{
  "n_experts": 10,
  "balance_loss": 0.000913,
  "norm": "rmsnorm",
  "positions": "rope",
  "rope_theta": 10000.0,
  "parallel_block": false,
  "init_std_qkv": 0.0334,
  "init_std_up": 0.0334,
  "optimizer": "muon",
  "beta1": 0.93,
  "lr_head": 0.00388,
  "batch_tokens": [32768, 65536, 131072, 262144]
}
Below are experts of layer 10 (counted from 0) of a mixture-of-experts language model. Rows are named router (the router's row for the expert), gate (a neuron's input weights, with its number), up (a neuron's input weights, with its number), down (a neuron's output weights, with its number) and show model dimensions 0-255. Each number is 200 + 40 x the weight over its row's rms, rounded and kept within 0 to 999.
After each expert's rows: "gets" lists some tokens that make up at least twice as much of what it gets as of all text. This comes from a sample of Wikipedia text that the model never trained on. Tokens count by the router's weight.

# expert 2
router,196,227,109,207,229,279,214,181,191,196,210,248,207,165,127,196,144,225,197,225,234,240,233,160,239,203,114,221,217,161,202,125,206,181,189,168,207,191,141,192,238,264,246,155,249,174,195,262,238,241,238,205,279,197,160,198,212,243,224,145,247,176,184,228,184,199,238,134,193,201,209,213,203,84,182,173,209,235,204,173,244,140,235,212,108,271,193,175,221,187,165,257,189,182,187,246,244,158,180,163,196,230,155,201,197,215,155,192,290,210,239,233,189,241,159,216,174,202,165,276,170,169,223,249,212,241,199,181,228,273,221,128,159,188,174,221,135,189,258,210,152,250,167,172,173,216,195,211,203,60,233,270,223,174,158,245,226,223,165,204,220,201,258,157,266,154,185,171,155,133,258,215,238,167,188,228,197,184,196,211,180,172,204,167,216,239,224,167,238,226,227,194,208,216,242,253,283,198,176,237,143,254,168,243,188,129,197,216,272,108,172,230,156,156,147,250,219,133,185,145,156,155,168,194,215,208,192,179,197,203,138,241,127,215,200,105,245,202,254,199,235,139,243,236,162,202,105,213,163,214,204,122,145,233,212,185
gate11,286,207,137,211,213,172,138,218,175,240,230,194,225,196,249,189,158,199,177,196,159,154,167,178,164,286,211,179,240,126,164,153,159,174,184,276,228,181,228,182,172,123,171,196,195,147,177,256,182,222,199,189,136,140,213,192,251,189,213,228,173,153,232,221,197,238,195,279,180,200,228,184,132,185,160,232,179,183,174,227,157,257,215,225,258,212,201,218,258,261,168,237,196,118,221,246,178,231,197,161,154,179,121,236,206,219,241,224,204,134,143,178,248,164,193,246,246,136,258,216,228,173,194,143,144,189,238,136,120,133,283,205,196,176,204,219,220,226,229,239,167,202,170,301,293,159,164,274,174,223,203,214,157,241,242,126,264,150,227,264,271,206,200,200,193,150,168,151,180,164,211,163,185,245,169,221,192,127,206,223,209,182,240,204,178,181,248,226,150,159,208,244,220,215,217,163,218,219,181,178,216,224,199,176,180,203,227,252,237,273,231,193,190,269,189,242,197,173,192,289,188,131,125,166,202,231,189,272,246,194,249,198,266,229,184,117,113,175,218,271,207,259,175,223,183,145,169,189,235,163,263,225,197,293,197,188
up11,228,231,149,159,205,173,225,172,175,184,190,167,278,143,197,234,187,181,230,208,267,178,153,216,243,222,259,187,219,216,238,231,178,198,188,164,200,187,224,144,260,224,142,181,184,143,213,92,187,185,170,190,215,189,242,186,195,225,234,165,180,219,208,196,202,225,245,104,190,170,229,113,243,216,198,124,206,174,242,183,229,251,131,187,201,242,109,260,122,182,160,253,117,186,214,167,249,157,183,148,178,160,204,218,118,172,238,114,175,158,240,186,234,219,191,208,222,269,194,192,285,237,253,182,156,221,193,248,180,232,155,224,215,124,172,185,202,199,167,263,204,247,157,276,259,252,180,94,206,220,288,137,153,156,242,178,190,195,207,187,270,232,128,201,253,220,125,186,166,205,186,226,170,232,228,197,245,206,225,195,241,233,180,192,178,197,235,255,182,280,222,185,222,197,223,232,171,201,268,199,220,228,207,105,233,197,166,243,282,179,267,250,270,185,196,214,167,218,160,140,167,182,210,198,194,203,172,225,202,148,251,232,160,284,231,202,244,275,174,236,171,205,174,166,245,280,162,138,231,195,242,244,160,190,188,245
down11,198,149,194,173,243,195,174,102,194,126,248,140,222,223,225,190,221,208,168,225,212,140,174,215,176,151,246,201,156,206,193,170,187,165,191,230,246,149,199,266,168,181,145,226,184,252,281,156,220,173,199,132,138,196,158,207,179,161,162,193,239,185,189,185,227,219,234,186,207,135,142,137,253,166,181,214,206,87,176,250,187,167,187,157,194,202,192,221,155,206,215,171,163,175,194,198,245,163,202,130,198,172,272,228,193,135,250,225,188,199,279,263,144,232,245,236,167,271,165,179,184,172,259,64,204,198,267,152,210,221,212,190,202,175,240,156,226,148,234,227,153,200,204,197,179,217,237,217,177,245,187,242,139,203,273,192,167,166,209,258,209,82,145,219,116,236,169,268,239,279,236,171,221,171,203,170,185,219,211,196,191,166,214,186,175,222,227,162,219,249,215,253,241,200,228,194,184,189,220,196,194,158,141,211,265,148,108,234,207,218,183,222,268,212,164,195,164,130,178,203,217,197,267,202,224,187,302,152,203,154,193,110,191,247,271,198,168,183,210,265,180,207,139,188,72,217,197,202,224,139,201,211,146,185,187,156
gets: "\n", ".", "\n\n", " (", ")", ";"

# expert 3
router,210,214,216,189,253,198,198,207,205,171,223,190,147,131,184,152,128,204,284,223,272,226,128,134,237,195,265,197,207,161,212,199,185,200,240,216,155,184,215,249,276,189,230,106,237,169,211,213,190,254,182,181,201,237,135,206,265,197,252,232,206,281,166,257,198,158,222,150,217,194,140,154,251,160,216,200,172,186,216,227,135,138,206,166,165,234,197,168,215,218,164,192,250,156,207,166,295,234,292,200,167,222,240,153,159,212,141,170,217,207,207,214,189,214,176,187,223,129,190,195,219,146,220,205,240,172,190,234,188,209,212,145,231,145,105,162,148,191,177,247,171,256,155,222,177,200,180,187,213,196,216,288,147,208,182,160,199,205,154,199,189,192,217,158,254,210,154,118,182,112,245,264,211,171,276,211,160,207,184,142,213,188,221,154,209,195,191,220,197,316,237,148,207,218,212,220,270,220,181,158,202,269,205,271,169,126,143,203,253,229,172,217,133,145,109,227,194,188,166,234,103,179,189,168,210,208,223,124,237,114,144,257,184,233,219,169,172,200,264,219,203,211,204,227,212,252,192,235,196,150,134,224,164,152,244,129
gate0,229,210,154,210,238,227,166,188,184,235,183,185,154,139,182,221,196,206,197,184,176,237,150,199,165,237,219,280,256,221,168,220,245,206,226,231,153,135,257,265,267,208,134,187,169,249,180,246,181,177,207,228,243,150,196,213,164,229,165,133,183,153,151,257,154,254,202,167,199,242,211,268,188,133,166,246,215,199,190,220,229,232,229,252,229,91,238,176,172,179,220,204,196,273,123,205,168,229,201,221,254,222,194,266,140,132,182,173,207,155,118,196,131,245,276,202,159,257,252,245,216,118,210,205,255,252,205,192,207,143,212,218,170,184,247,214,283,204,200,248,183,225,220,158,183,218,191,195,126,194,189,166,196,226,199,163,213,153,163,241,161,226,134,180,182,202,203,200,166,206,194,257,173,151,236,178,180,170,173,267,185,297,192,246,172,178,168,248,231,138,232,223,185,134,246,208,273,261,235,220,194,122,176,182,227,168,178,177,184,122,282,190,224,144,185,207,280,173,212,255,146,151,196,165,179,120,211,195,177,155,176,341,226,242,262,170,219,220,171,199,203,158,174,178,205,157,126,197,214,167,218,187,196,282,231,149
up0,230,252,263,255,184,193,199,152,261,179,197,173,278,227,162,120,191,190,146,163,141,206,171,176,197,173,170,202,209,174,170,257,183,213,195,204,218,200,173,206,244,181,205,180,167,199,176,199,179,159,187,173,146,249,168,231,150,155,224,179,172,207,173,220,252,156,158,206,182,158,223,185,152,262,167,193,271,203,242,198,151,210,187,218,163,175,168,182,218,180,156,202,145,78,213,162,224,214,225,124,110,178,195,131,213,206,270,232,212,237,180,252,198,200,221,196,276,122,164,155,225,164,182,274,189,162,290,221,173,193,214,212,257,250,161,177,196,239,183,148,212,219,297,162,137,175,193,155,156,228,209,173,172,226,169,291,185,186,146,118,155,263,207,209,226,168,224,178,171,189,180,248,121,257,203,193,208,193,216,211,150,208,172,278,235,243,270,182,158,221,160,112,121,233,242,223,197,156,174,232,181,254,226,283,142,197,235,265,257,176,151,190,273,208,195,263,147,230,272,148,193,213,193,173,210,275,243,174,213,196,224,140,190,231,246,285,266,219,238,259,214,198,233,199,291,219,177,243,150,197,186,229,233,228,168,201
down0,203,262,141,182,181,253,191,179,206,221,139,232,197,224,177,143,230,209,218,204,174,149,200,218,214,135,227,158,292,182,219,207,213,178,198,171,207,185,179,222,163,229,270,195,216,156,159,253,109,226,156,214,201,223,230,110,185,240,285,215,182,219,167,203,189,203,196,154,237,217,248,106,229,265,191,178,215,188,241,278,245,171,249,294,241,157,202,145,192,174,218,196,128,208,245,227,261,216,245,262,159,213,171,199,204,215,197,186,181,288,138,236,145,179,213,217,221,184,210,220,129,158,276,171,192,220,211,223,178,183,215,208,250,185,214,212,188,272,117,167,232,197,206,253,224,228,223,189,224,261,243,179,144,196,284,188,206,190,219,185,206,212,225,212,93,176,203,216,144,194,201,196,192,168,269,163,262,203,212,158,127,127,197,237,141,214,210,231,198,193,191,197,280,283,199,167,210,133,209,148,155,156,202,174,234,231,200,130,261,218,215,166,213,144,194,183,260,231,170,231,116,234,222,225,151,222,113,145,226,221,175,270,151,163,325,194,263,255,257,228,227,186,156,271,205,217,213,160,259,214,194,205,155,247,219,160
gets: " in", " of the", " in the", " of", ",", " at"

# expert 6
router,129,196,245,181,245,175,233,272,197,185,208,208,192,212,227,141,149,199,235,192,182,176,169,171,167,233,200,220,218,163,179,235,208,233,198,178,128,121,161,167,231,225,206,176,261,216,177,286,188,224,240,262,292,176,197,174,261,211,248,231,180,259,145,255,237,196,253,131,197,179,219,216,271,178,155,237,130,103,214,251,183,220,204,210,106,214,220,184,216,185,220,262,193,123,201,183,235,185,211,133,155,201,268,134,208,149,135,166,177,140,160,250,190,195,191,205,171,154,179,141,163,208,291,144,211,112,175,197,186,176,167,193,192,164,202,177,169,262,236,292,177,202,167,170,229,238,155,166,230,144,216,187,284,194,191,231,240,246,174,270,254,209,231,160,187,160,217,161,194,107,220,261,203,233,188,226,138,195,116,188,209,180,198,144,274,173,214,271,256,275,272,132,216,221,250,161,238,181,155,139,248,191,192,203,201,239,166,166,241,154,138,201,172,172,175,178,184,171,137,179,194,189,178,186,255,191,162,169,209,180,152,208,197,257,218,169,186,189,249,161,230,204,193,203,151,209,168,232,201,247,113,126,172,204,253,225
gate0,149,215,143,216,216,269,200,149,163,165,147,170,225,167,196,270,206,309,189,239,168,136,240,239,162,245,199,277,260,246,255,232,118,160,184,137,179,193,168,183,262,210,218,238,139,230,263,286,281,177,202,177,269,194,207,247,205,212,181,207,164,215,183,184,222,108,128,239,167,276,256,218,225,161,111,211,233,223,219,233,216,176,163,186,215,217,184,239,151,214,224,202,197,169,167,189,184,142,219,160,153,259,224,167,166,215,251,212,169,207,217,252,192,199,202,185,171,170,247,152,171,165,214,146,230,286,200,207,228,183,239,195,215,200,172,241,225,258,168,124,271,161,194,243,179,199,158,121,221,175,165,242,195,167,166,193,197,169,225,213,164,201,133,224,248,199,220,166,131,241,189,215,239,219,255,216,227,236,150,165,212,184,306,184,211,195,201,177,203,175,169,257,204,154,166,191,273,182,187,195,243,258,134,241,194,290,243,150,189,180,238,155,264,196,186,158,157,201,116,262,184,231,204,175,182,180,223,226,200,284,118,173,163,196,172,181,226,264,213,207,191,152,228,176,231,212,115,246,174,110,235,195,155,145,229,208
up0,202,159,204,147,181,269,202,213,136,235,113,206,208,205,209,186,184,227,194,172,190,218,209,238,218,251,237,270,195,264,153,196,162,181,227,217,188,171,258,155,261,238,245,161,210,233,298,267,218,183,200,124,187,181,237,278,119,222,207,273,172,250,160,228,200,166,175,186,157,238,203,199,208,229,200,209,190,171,176,201,170,179,254,227,172,170,194,234,184,175,184,283,146,255,203,245,106,138,196,190,128,174,268,121,178,224,205,240,177,234,203,227,193,202,251,224,213,199,240,92,144,254,254,170,215,160,227,289,191,255,240,121,212,168,181,260,258,213,160,179,265,229,186,204,132,256,241,147,181,226,146,129,223,217,171,163,229,156,226,182,220,210,202,212,202,256,209,157,147,217,219,132,170,185,231,284,216,211,169,231,195,179,195,210,245,180,145,200,247,137,218,237,232,198,138,197,205,215,195,235,259,236,133,163,282,151,151,224,184,168,262,234,203,185,216,223,233,219,109,219,163,234,219,228,141,181,204,197,189,279,153,168,249,188,177,145,211,255,211,224,184,194,229,145,214,178,146,225,189,214,166,227,322,159,192,139
down0,288,149,161,166,229,175,230,213,160,211,234,154,132,179,234,163,214,190,162,169,217,177,217,265,204,234,215,206,182,159,197,142,187,188,160,237,175,230,233,164,270,203,260,151,214,153,193,251,187,209,275,229,183,223,194,260,114,233,214,223,180,274,217,232,203,147,188,223,134,259,199,221,170,162,195,158,243,156,221,228,149,252,125,100,211,175,152,216,222,265,186,200,281,228,150,170,195,120,212,148,237,178,210,254,243,127,203,125,180,253,231,226,200,145,156,166,191,183,250,209,169,162,253,236,265,216,207,170,202,204,284,231,250,173,220,200,232,212,255,212,216,177,176,141,245,175,251,273,224,236,173,220,197,180,159,203,169,205,177,218,173,183,259,200,142,189,214,205,169,204,303,185,181,180,188,199,237,239,143,219,139,169,216,212,215,194,252,187,156,159,161,150,178,145,217,247,252,223,119,204,194,237,252,167,253,193,182,245,214,169,215,231,259,268,124,275,232,247,189,209,236,298,297,258,186,188,163,219,223,224,233,150,263,216,158,203,253,219,172,226,240,201,125,127,214,185,217,181,155,155,219,151,231,134,229,171
gets: " a", " the", " was", " to", " is", " of"

# expert 9
router,176,264,163,190,207,206,221,213,198,183,139,155,165,175,148,187,145,241,258,113,235,163,192,241,227,164,202,221,236,75,192,155,181,205,234,209,133,164,211,191,173,264,252,182,154,209,155,267,266,154,195,170,209,130,196,183,229,213,194,166,155,180,141,235,200,188,209,140,258,213,257,150,232,175,164,193,196,141,270,233,147,154,246,198,171,155,181,209,224,212,133,204,229,177,191,165,204,197,167,196,198,228,259,142,158,166,158,186,260,195,209,203,140,264,225,168,140,184,260,127,211,242,246,188,253,218,229,244,269,269,204,196,155,155,105,170,157,255,239,185,200,245,189,217,203,148,158,164,246,188,275,292,186,166,170,139,256,174,189,222,283,182,197,212,134,174,130,163,192,188,242,178,220,145,214,243,170,187,182,227,142,207,162,212,229,186,231,290,252,222,180,202,183,217,194,146,199,148,180,156,122,183,239,233,235,206,119,190,228,157,212,238,186,165,193,233,204,142,178,173,172,179,262,196,115,264,175,208,243,153,130,159,165,251,276,175,192,195,271,200,186,262,181,266,190,171,198,200,195,130,148,189,194,221,212,208
gate9,216,188,232,212,227,201,213,167,125,181,135,216,250,172,192,177,145,131,211,205,153,171,167,185,261,275,191,232,204,235,150,239,137,268,123,192,180,181,173,182,139,104,193,170,156,150,231,185,182,180,148,190,191,307,161,242,241,241,172,172,257,209,179,183,247,125,157,176,205,214,178,219,277,214,174,203,165,156,258,156,266,195,216,194,205,266,184,153,219,211,264,201,160,213,242,251,208,205,154,179,135,258,251,109,229,217,197,234,209,125,249,163,241,196,192,216,192,268,157,230,228,100,137,244,214,165,148,228,210,197,146,215,233,252,192,226,145,188,182,252,214,169,199,215,184,267,257,237,257,101,191,187,252,207,165,180,192,188,218,229,279,197,184,242,183,191,235,206,222,226,123,156,166,204,169,222,246,264,256,137,137,205,232,176,210,155,201,245,187,259,175,141,182,208,287,232,206,206,157,204,220,129,182,214,210,180,194,198,212,179,220,198,130,236,203,182,160,185,256,220,183,246,227,197,251,243,246,149,195,121,194,119,172,229,215,110,168,230,213,203,206,214,209,243,154,233,249,191,177,163,177,284,197,177,147,261
up9,183,180,253,163,295,237,176,275,275,160,267,201,223,255,240,153,181,251,142,211,136,206,197,212,198,178,200,169,193,263,210,224,276,130,222,202,193,193,198,201,221,168,222,228,242,237,199,255,230,157,220,207,238,162,175,247,258,180,178,205,185,194,212,233,210,171,303,208,261,224,260,235,142,207,225,216,164,241,212,174,235,146,227,162,218,217,179,182,178,281,128,184,169,211,242,153,224,160,235,206,195,176,197,168,214,160,186,180,181,221,211,252,236,174,287,218,234,121,274,179,220,256,258,218,237,214,193,125,199,171,169,239,201,221,160,129,218,205,219,166,255,176,120,176,270,126,192,203,152,198,228,200,216,185,160,214,198,211,141,224,173,188,197,222,166,171,194,180,191,151,277,167,157,158,240,143,182,174,249,118,203,134,225,161,265,224,125,160,245,207,245,281,225,261,187,211,176,233,166,183,199,202,169,203,187,234,209,254,196,278,220,199,219,141,228,219,178,221,214,203,191,200,148,181,152,196,185,192,187,183,198,279,208,105,312,244,172,288,236,141,262,243,211,154,189,208,136,187,181,132,207,111,271,189,271,221
down9,184,232,165,255,190,222,172,219,259,187,270,261,174,125,192,237,205,212,182,217,202,260,328,256,230,204,204,189,181,242,132,263,179,176,121,204,213,205,233,186,143,234,198,179,187,162,271,157,244,173,159,158,158,204,166,107,271,189,189,262,210,231,251,185,218,167,223,175,154,206,231,193,243,168,208,159,197,164,210,206,192,221,224,250,203,216,246,229,235,200,188,184,242,240,211,227,240,171,218,229,207,160,150,222,142,144,184,181,150,224,238,149,196,209,192,143,254,163,225,161,210,314,206,168,294,214,238,143,245,163,220,216,187,219,153,216,195,279,240,234,145,192,155,276,188,186,260,177,163,230,161,230,209,152,160,199,222,172,206,206,239,242,283,202,202,128,120,194,193,218,170,187,202,198,200,262,214,187,240,220,200,172,224,196,190,285,175,219,194,199,295,183,112,163,213,185,218,195,260,240,178,250,234,209,185,231,182,230,246,225,234,204,226,127,178,189,298,193,197,173,138,245,172,184,162,185,167,171,132,191,221,195,189,202,230,191,172,293,299,246,251,226,186,181,266,105,165,198,255,199,226,151,185,249,289,260
gets: " T", " S", " C", " P", " B", " D"

# expert 1
router,203,186,260,123,262,156,214,235,164,187,239,167,181,227,219,184,171,219,227,202,264,197,245,136,182,236,175,187,216,241,186,172,200,184,201,198,224,191,231,225,187,250,197,180,239,242,170,251,179,225,210,248,199,187,209,263,240,174,158,228,159,178,172,231,87,231,214,193,212,240,223,152,226,138,194,197,175,229,212,218,152,193,201,207,109,171,202,149,193,195,207,307,192,213,199,225,191,186,235,207,183,152,240,146,219,167,206,65,296,145,177,246,208,254,178,199,98,159,226,203,131,167,219,181,221,190,217,237,162,234,241,125,208,194,43,223,203,166,227,249,192,234,227,188,238,221,134,162,222,157,166,226,245,204,143,206,250,240,155,219,188,178,191,163,234,186,130,185,211,129,186,196,236,199,253,201,225,202,165,290,216,185,225,189,254,229,232,216,201,187,264,199,139,215,225,194,230,226,171,217,165,164,178,236,225,156,208,206,301,246,166,222,105,189,126,272,194,242,152,186,143,148,168,213,222,158,155,200,246,233,130,162,173,203,227,214,217,234,283,184,269,156,285,244,210,263,241,252,214,150,188,223,205,222,267,165
gate11,268,228,154,208,199,223,152,243,269,151,207,192,228,164,263,109,230,187,192,130,192,172,193,218,145,197,175,247,278,223,210,242,209,253,181,259,289,288,166,202,185,164,237,178,201,157,188,188,219,177,228,235,171,171,174,199,160,204,195,304,204,217,122,157,135,289,245,267,228,247,217,230,166,127,199,185,205,172,234,259,186,204,316,163,173,260,221,227,208,255,234,181,151,173,242,170,146,216,149,153,127,293,169,145,219,114,199,179,158,142,223,157,245,157,170,133,171,202,206,131,154,174,216,204,168,286,217,206,270,218,155,176,208,205,213,212,223,231,183,209,205,267,251,250,128,224,264,179,124,235,169,208,208,174,219,189,216,221,259,215,206,198,236,201,208,213,180,273,192,254,202,173,147,203,110,178,187,208,165,268,180,146,199,142,207,240,139,228,272,185,188,189,255,225,205,199,193,192,231,134,265,216,204,206,219,203,155,222,254,173,191,205,201,233,147,270,186,186,211,254,199,188,231,241,203,177,186,253,215,215,164,177,199,149,228,205,259,177,276,164,187,238,231,136,210,262,216,171,179,180,226,162,193,180,227,248
up11,231,200,179,197,261,244,149,205,177,252,226,142,168,133,225,177,183,172,306,228,186,249,311,261,200,157,165,187,222,280,221,201,187,174,281,191,190,222,204,205,177,226,254,145,159,207,123,112,184,138,210,196,198,195,190,206,192,248,184,222,221,231,166,264,225,214,202,223,147,190,246,182,157,219,206,116,216,230,208,242,194,157,223,284,178,227,219,204,184,208,100,215,169,129,247,177,166,285,216,149,174,264,102,159,246,202,271,181,246,143,216,195,279,189,179,171,187,157,180,219,201,196,146,175,154,220,131,132,186,187,133,215,182,197,270,268,256,256,186,235,225,135,211,186,151,231,246,180,173,211,195,184,227,177,195,196,256,214,238,193,172,252,225,265,202,188,170,245,134,201,233,240,164,174,153,180,208,186,219,190,208,163,176,166,127,202,166,182,166,165,189,160,218,190,181,222,206,155,177,119,197,230,220,258,256,227,225,182,186,263,213,157,216,235,187,263,182,178,251,210,265,210,249,256,237,157,109,258,147,190,188,215,173,167,194,143,219,179,239,198,177,287,175,223,242,126,211,111,179,224,141,169,156,189,190,240
down11,176,160,153,222,164,273,153,117,210,256,185,239,194,281,243,146,210,130,187,169,185,117,147,225,134,260,183,121,267,232,252,196,182,218,164,187,236,181,258,217,107,243,191,236,196,187,182,181,188,118,185,270,239,216,205,215,213,195,273,175,180,187,151,111,209,243,160,147,218,238,199,174,206,227,176,142,164,214,305,206,211,213,167,196,185,243,175,161,188,215,215,154,197,172,180,209,185,215,189,210,178,221,196,210,159,264,158,181,221,202,185,198,221,188,198,222,222,169,202,257,147,219,167,201,163,273,236,258,177,226,179,198,255,209,207,196,180,139,207,191,219,179,251,101,189,165,247,246,266,200,203,183,203,194,291,188,195,160,244,114,134,204,184,233,160,190,170,204,202,183,300,155,192,136,216,211,245,200,207,242,168,143,208,161,290,230,186,183,202,210,128,190,199,209,222,195,216,250,270,87,201,164,185,254,285,173,228,266,183,199,213,193,227,181,165,167,184,276,240,141,197,306,187,239,170,187,227,195,198,188,223,209,256,197,146,175,164,158,185,154,271,195,193,233,200,145,278,218,186,179,197,245,285,219,127,174
gets: "1", "2", " |", "0", " | ", "–"